{"n_layer": 9, "d_model": 256, "experts_per_token": 2, "d_expert": 128, "activation": "swiglu", "routed_scale": 1.41, "balance_loss": 0.0032, "router_cosine_scale": 10.0, "vocab_size": 2666, "norm": "rmsnorm", "lr": 0.00251, "steps": 4544, "dataset": "wikipedia_en"}
Below are experts of layer 5 (counted from 0) of a mixture-of-experts language model. Rows are named router (the router's row for the expert), down (a neuron's output weights, with its number) and show model dimensions 0-255. Each number is 128 + 32 x the weight over its row's rms, rounded and kept within 0 to 255.
Before each expert's rows: "comes before" lists some tokens at least twice as common just after its tokens as in all text. This comes from a sample of Wikipedia text that the model never trained on. Tokens count by the router's weight.

# expert 123
comes before: " |", "ed", ":", "ing", "s", "=="
router [ 71 110 190 171 141 155 181 143 142 131 138 137 141  99 115 110 127  99 154 107 117  85 116  97 133 151 172 117 124  96  95 137 124 132 167 200 102 173 118 185 173  96 108 154 129 130 155 126 173 150  85 112 140 158 130 156 165 198 115 121  92 152 106 156 131 111 127 145 124 124 127 106 184 149 156  82 105  88 166 137 137 192 101 135 106 129 138 123  73 162 134  83 166 175 223 117 135  80 156 163 142 142 112 160 127 143 131 143 152 139 121 220 205  62 104 102 148 143 156 113 122  96 191 109 113 107  81 106 123 119 117 100 164 113 133 107 137  89 138 133 126 151 153 104 128 172  86 204 139 177 126 106 222 120 141 169 107 110 131 160  98 110 147 139 112 124 139  66 166 110 134 111 125  96 149 104  75 100 184 161  61 118  94 164  94 162 151 152 131 188 126 103  85 102 150 156  80 157  94 157 104 120 170 108  52 102 130 134 111 116 134  82 180 102 148 124 101 154 100 177 179  80  95 188 118 108  62 121 174 132 150 152 102 129 145 133  96 126 191 102 157 156 113  79 112  97  83 130 123 110 100 108 120 110  81 101]
down0 [104 153 133 102 121  95 185 101  86 129 118 188 125 142 154 133 125 135 114 154  88 110 131 215 116 135  75 125 140 141 103  85 126  95 131  90  94 189 146 168 151  52 120 139 150 155 114 107 135 151 115 132 125  86 169 182 149 114  78 153 124 103 102 128 113  74 102 114 102 164 172  84 156  62 202 136 126 111  84 126 153 169 141  63 155  98 142 150 128 139 170 129 138 149 105 164 174 142 115 188 122 112 109 123 113  35 146  99 140 123 101  73  92 116 121  82 103 126 101 110 110 149 143 147 165 180 133  31 132 113 116 126 157 132 101 163 101 107 132 123 191 120 132 147 119 146 216 138 188 136 160 130 141 174 140 108 170 106 127  83 130 116 116 156 134 131 148  96 155 182  94 155  76 137 122 119 163 126 109 150  81  88  40 157 166 157 187 126  83 159  91 136 139 157 147  93 147 202 118 136  86 100 117  93  98  80 125 158 178 126 149 120 190 108  89 153 189 106 102 155 167  99  99 124  46 146 176 148 136 106 169 123 144 155 151 133 140 140 130 134 126 171  99  89 124 101 113 116 151 138 128  72 124 176 137 169]

# expert 62
comes before: "\n", " ", " —", " MP", " —;", " −"
router [170 123  94 105 120 127 106 160 134 100 202  90  94  39 154  80 185 184 164 158 211 105 139 145 158 153  95 113 100 117  80 112 173 140 103 151 139 117 143 192 126 137 106 150 146 161 175 133 107 156 124 146 117 117 143  71 192  79  81 121 109 181  71 114 138  32 117 142 202  50 160 141 133 107 125  91  84  55 181 108 134 132 131 120 132 111 132  94 168 126 137  75  86 108  93 131 125 139 140  76  80  77 128 100 118 136 102 135 135 148 107 165 107 186 152 104 133 172 152 173 182 177 109  72 119 124 148 157 135  57 152 130 123 105 121 166  97 119 141 145 141 145 127 103  66 130 124  84 125 119 147 110 120 106  51 186 128 106 154 133 132 133 122  90  82 120 179 111 134  63 135  68  75 100 115 133 168 153 170 147 191 134  97 106 125 127 118  98 137 117 124  84 158 169 124 132 153 102 135 134  90 107 106 100 116  95 153 152 118  87 117 153 135 140 130 125 106  83 137 122 127 104  82 155 155 118  65 130 165  92 154  94 162 149  83 143 142  84 123  92 120  87 135 168 173 104 156 147  93 164 146 113 118 123 110 153]
down0 [ 74 145 124 128 183 121  91 130 166 155 132 191 160 134 134 143  95 128 138 148 137 104 107  99 122 205 103 153 136 172 149 135  97 134 136 155 110 122 128 160 160  99  83  74 121 179 123 118 131 129 169 177 151 122 128 134 138  72 149 161 120 120 109  89 137 117 125 125 170 113 144 196 183  82  85 108 135 177  89  82 129 114 161  91 150 122 107 131 107  71 127 116 133  93 163 155  97  66 140  79 115 172 128 160 167 123 130 172 147 161 114 140 117  89 131 139  62 167 147 151 100 122 160 128 100 127 139 121  97 171 102 107 131 157 150 151  50 144  64  93 151  90  75 159 156 159 113  70 101  72 138  89 145 163 146 181 135 153 155 145 169 110 122 134  62 148 117 198  95 119 146 133  82 117 161 125  74  45  88 153 123 163 114 102 145 129 157 162 125  99 133 152  99  81 101 134  74 134 117 139  95 123  98 187  89  67 126 137 154 121 169 141 131  95  73 148  91 119 153  95 138 113 154  78 228  79 101 132 116 129 184 124 131  94 159 107 139 133 130  55  73  62  76 102 133 141 150 153 141 153 115  93  72  90  99 107]

# expert 21
comes before: "\n", " The", " He", " In", " It", " This"
router [136  91 155  80 161 117 158 168  59 125 135 113 103 155 123 106  98 150 117 164 151 121 139  80 104 133 104 147 117 108 127  80 161  86 157 201  79 120 188 155 180 104  91 128 153 128 188 100 143 144  90 155 187 141 108  84 127 139 103 167 150 159 113 163 106 122 112 150 128 119 162 118 168 132  48 195  90  63 152 184 192 158 171 174 104 118 154  94 189 103 125 106  77 111 183 135  37  59 166 124  96 126 138  90 124  92  89  56 107  84 123 157 174 146 116  96 110 102  89  96  93 131  98 102  75 123 152  67  94 147  94  71 153 148 120 127 132 148 102 109 144 123  97 146 143 127 114 113 164 169 133  95 110 108 129 132 101 123 173 133 183 190 136  86 132  77 128  84 170 148 163 130 149 115 102 104 136 198 121 176 124 132 115  98  66 184 167 146 141 146 115 132 158 123 120 148  99  64 150  79 102 148 100 159  97  91 134 104 168 145 114  85 134  86 194 124 118  89 116 135 104  93 139  98 169 139 122 117 159 120 105 130 121 102  58 119 171 108 139 146 139 116 116 128 155 136 152  99 139 129 150 132 165  95 157 179]
down0 [ 81 102 123 132 150 164 163 152 113 118 147 162 154  87 125 141  71  79  80 139 144 158 105 108 142  89 128 122  70 146 103 112 144  96 106  73  87 105 103 145 135 116  91 116 125 158  89 139 169 163  95 169 117 134  89 172  96 148 140 115 120  83 148  87 123  87 108  71 165 116 145 143 127 146 155 162  63 130 144 173 122 180 135 126 100  78  77 121 126 121 124 112  71 138 128 163  95 102 167  92 136 133 107 129  88 121  79 103 137 126 114 128  78 161 127 181 136 138  98 139 118  51 114  83 110  70 120 158  95 126 161 165 131 140 130 147 100  91 193 105 172 136 159 160 137 145 134  72 184 154 140  96  72 159 163 164 155  91 175 150 117 106 181  76 182  33  71 119 144 180  99 196 152 173 109 152 165  84 127 162 142  96 122 170 108 174 138 103 104 149  96 196 109 141 157 120  90 141 130 137 124  98 109 129 136 146 149  90  94 161  59 174 102 139 145 134 132  97 190 152 179  87 158 176 142  99  94  99 116 139 176 182 107 160 138 153 163 120 123  95 157 123 121  99 167 184  83  94 104 110  95  77 172 167 157 120]

# expert 67
comes before: " ", " \"", "5", "7", "3", "4"
router [166  94 168 120  96 113 129 181 103  99 131 149 166 145 153 105 175 148 133 106 164 151 118 119 124 230 150  94 126 116 124 152 149 151 166 171  66 126 139  98 114 160 124 149  91 124 135 138 117  90 157  78 123 189 152  97 103 147 113 128  70 135 118 124  88 127 125 141 112 104 141 135 150 148  48 134 133 103 151 165 140 117 112 154 107 152 136  77 183 139 157 151 130 158 127 117 152 140 144 108 133 122  63 112  86 114 221 116 133  94 125  73 138 124 150 115  94 129 109 120 133 168 163 128 174 113  53 127  97  67 146 156 173 160 135  91 114 158 105 185 101 114 131 206 168 105 136 183 156  85 167 146  86  90 111  70 166 157 119  82 129 129 131 142  78  83  96 176 151 201 103  88 139  82 152 135 152 155 133 126 136  82 154 124  62 102 168 122 203 147  86 135 152 153 100  83 133  93  86  83  70 103 100 123  89 154  73 134 155 208 133 149 126 120 175 126 142  87 122 176 186  72 112 134 118 141 135 152  95 160 197 171  91 183 104  98  85 153 152 129 164 111 132 148 117 132  98 149 102 147 113 156 116 145 132 165]
down0 [ 75 168  79 104 135 146 141 109 129 160 107 147 104 130 196 113 110 148 145 161  90 158  78 158 151 126 134 185 123 111  87 157 109 118 150 131 108  80 126 161 112 117 132 113 146 100  45 103 160 128 130 118 131 109 167  79 171  77 112  86 111 101 109 145 144 184 156 173 159 115 145 102  95 108 112 149 111 175 152 125  90  38 200 106 147 108  99 100 111 105  83 128 134 218  60 128 152  69 118 114  60 133 169  78 117 180 129 116 105 152 128 100 203 139 138  97 104 138 101 122 101 137 143 130 113 156 192 133 128 164 148 162 118 143 139 143 100  88  84 104 107  85 178 149 106 155 136 125 139 143 138  75  98 124 107 151 101  83 198 179  78 131 100 129 132  90 147  85 162 152 106 142 159 170  72 150 138 153 131 118 120 126 103 175 135  83 190 136  81 154 146 115  52 134 151 124 187 106  80 147 138 148 110  97 160 125 146 168 117 126 178 117  77 113 181 144 129 145 120 140 138 158 167  95 169 143 161 121 140  80  93 148 168  89 138 110 136 127 190 131  88 153  79 159 124 115 188  70 112 101  97 177 159  84 163 126]

# expert 86
comes before: " of", ".", ",", " and", " to", " in"
router [183 182 158 163 179 131 173 125 160 204 135  93  99 127 127 146 116 116  70 144 112 167 124  91 117 148 118 135 109 127 138 128 148 102 140 147 154 197 109 100 167 143 117 138  66 122 160 124 171 140 110 167 101  94 147 136 106  64 132 154 120 152  94 153  92 103  83 147  88  84 153 142 151 155 200 141 145 156 145 125  85 129  94 102 132  88 135 132 149  95 161 132 109 211 163 156  44 140  90 195 167 132 165 194  76 117  97 138 167 120 146 153 150 138 119 147 126  92 103 122 136 135 164  84 115  81 138  97 156 159 134 118 157 143 114 117 205 172  83 140 110 145 134  65 122 102  93 165 109 195 137 105 139 115 149 172 135 106 124  92  99  75 115  66  56  80  93 126 127  72 128 162 112 130 150  84 125  98 143 114  91 123 166 119 187 103  91 146  72 137  78 116 163  99  74 162 137 181 100 153 117 138 132 123  86  83 167 163  93 129  73 112  88 107 131 135  45 149  71 175 140 166 148 144 147  98  78 137 143  72  90 137 102  58 139 141 110 101 133  74 118 128 125 116 162  95 143 105 120 150 134 130 119 121 152 151]
down0 [146 127 139 122 134 104 129  94  64 120  98  89 114 136 100 147 210  80 165 172 194 128 142  95 138 160 103  82 141 173 144  93 126 130 110 120 108 140 127  94 189  88 117 127 180 122 105  84  95 139 121 156  85 155 161 110 118 119  61 165  79 156  90 130 146 118 155 181 121 121 121 109 146 127 152 172  84 146 198  84  75  88 161 151 137 127 132 147 113 166 105 122 105 124 152 108 170 109  89 132 196 169 146 128 122 139 147  84 138 165 132 174 118 121 164 150 106  98  90 139 117 134  70 107 160 142 123 118 133 188 104 165 133 111 149 123 172 139 127 156 133 100  99 125 114 105 172 142 126 121 125 109 195 141 195 140 127 158 169 138 148 119 105 148 149 171 167 188 116 176  97  59 148 139 103 143 164 120 134 138 106 111 155  58  87 182 178  86  82 173  87 121 184 106  79 110 109 138 177  95 214 134 107 101 138  98 222 135 129 171 145 169 134 143 175 136 182 112  84 103 108 134 147 165 113 205 152 153 206 145 178 200 111 112  99 115 123  96 124  98  86 113  72 134 142 140 144 116 132 126 111 139 148  90 148 114]

# expert 120
comes before: " ", "\n", "-", " ·", " M", " Che"
router [164  92 120 116  83 158 117 142 114 125 124 139 114  66 160 137 170 114 149 105 103 108 135 169 170 135 174 129 157 121 107  70 157  70 152 144 158 116 102 153 140  93 139 137 118 159  56 163  91 164 128 138 177 115 108 126 114 100  70  56  56 161 126 117 119  60  73  99 138 134 143 153 139 112  98 148 137 136 142 107 126 143 132 115 124 184  91 111 181 123 143 102 120 184 138 128 119  70 120 118 106  98 146 136 110  90 167 165 148 172 139 104 103 209  65 123 131 152 133 158 112  98 107 102 127 172 180 204 143 102 143 109 122 125 100  99 112 118 134 154 140 105  90  32 107  60 113  56 105 138 100 157  93  96 114 172 125  97 121 128  96  93 137  95  85 182 205  96 125 146 114 108 138  66 163 107 157 166 169 146 125 108 108  69 120 113 175  89 106  51 183 105 128 153 160 135 116 127 151 118 166  70 109 135 140 103 178 160 104 112 120 114  45 116  94 111 126 114 118  66  96 105  44 127 120  71 118 101 145  96 181 118 140  73  89 132 148  99  99  77 124 132 148 153 139 122 113 113 100 115 154 125 106 143 136  91]
down0 [ 68 123  42 152 108 153 139 119 129 157 142 108 110 171 144 136 126 129 170  70  95  52 158 150 133 145  68 121 162 162  39  88 138 125 106 103 188 139 102 130 126 176 123 166  91 124 106 172 141  97 112 131 121 123 123 127 115 178 116  99 139  99  61 169 112  79 147 110 153 131 176 148 101 123 154 166 171 118  98 124 148 120  96  89 143 157 141 105 105  72 189  90 159  97 183  67 134 113  84 115  91 120 109 119 109 171  70 146 171 124 142  73 112  51 163 148 146 151 176 174 131 140 122  96 110 118 127  80 165 147 172 179  97 112 147  97 151 117 146  83  23 155 170 125 115 120 100 150 106  73  89 162 179  55 129 121 157  90 168  99 130 139 149 101 138 180 143 155 117 139 171 138 115 180 166 134  93 119  78 135 145 134 127 143  90 186 117 152 127  69 102 153 208 118 132  90 126 129 141 100 109 164 104 131  87 123 123 110 151  97 149  70 134 140 129 144  72 136 172 113  67 102 152 135 181 145 131 146 124 138 115 120 157  75 112 153 117 128 116 107  80 104 159 159 115 122  75  99 126 142 151  96  98 171 134 147]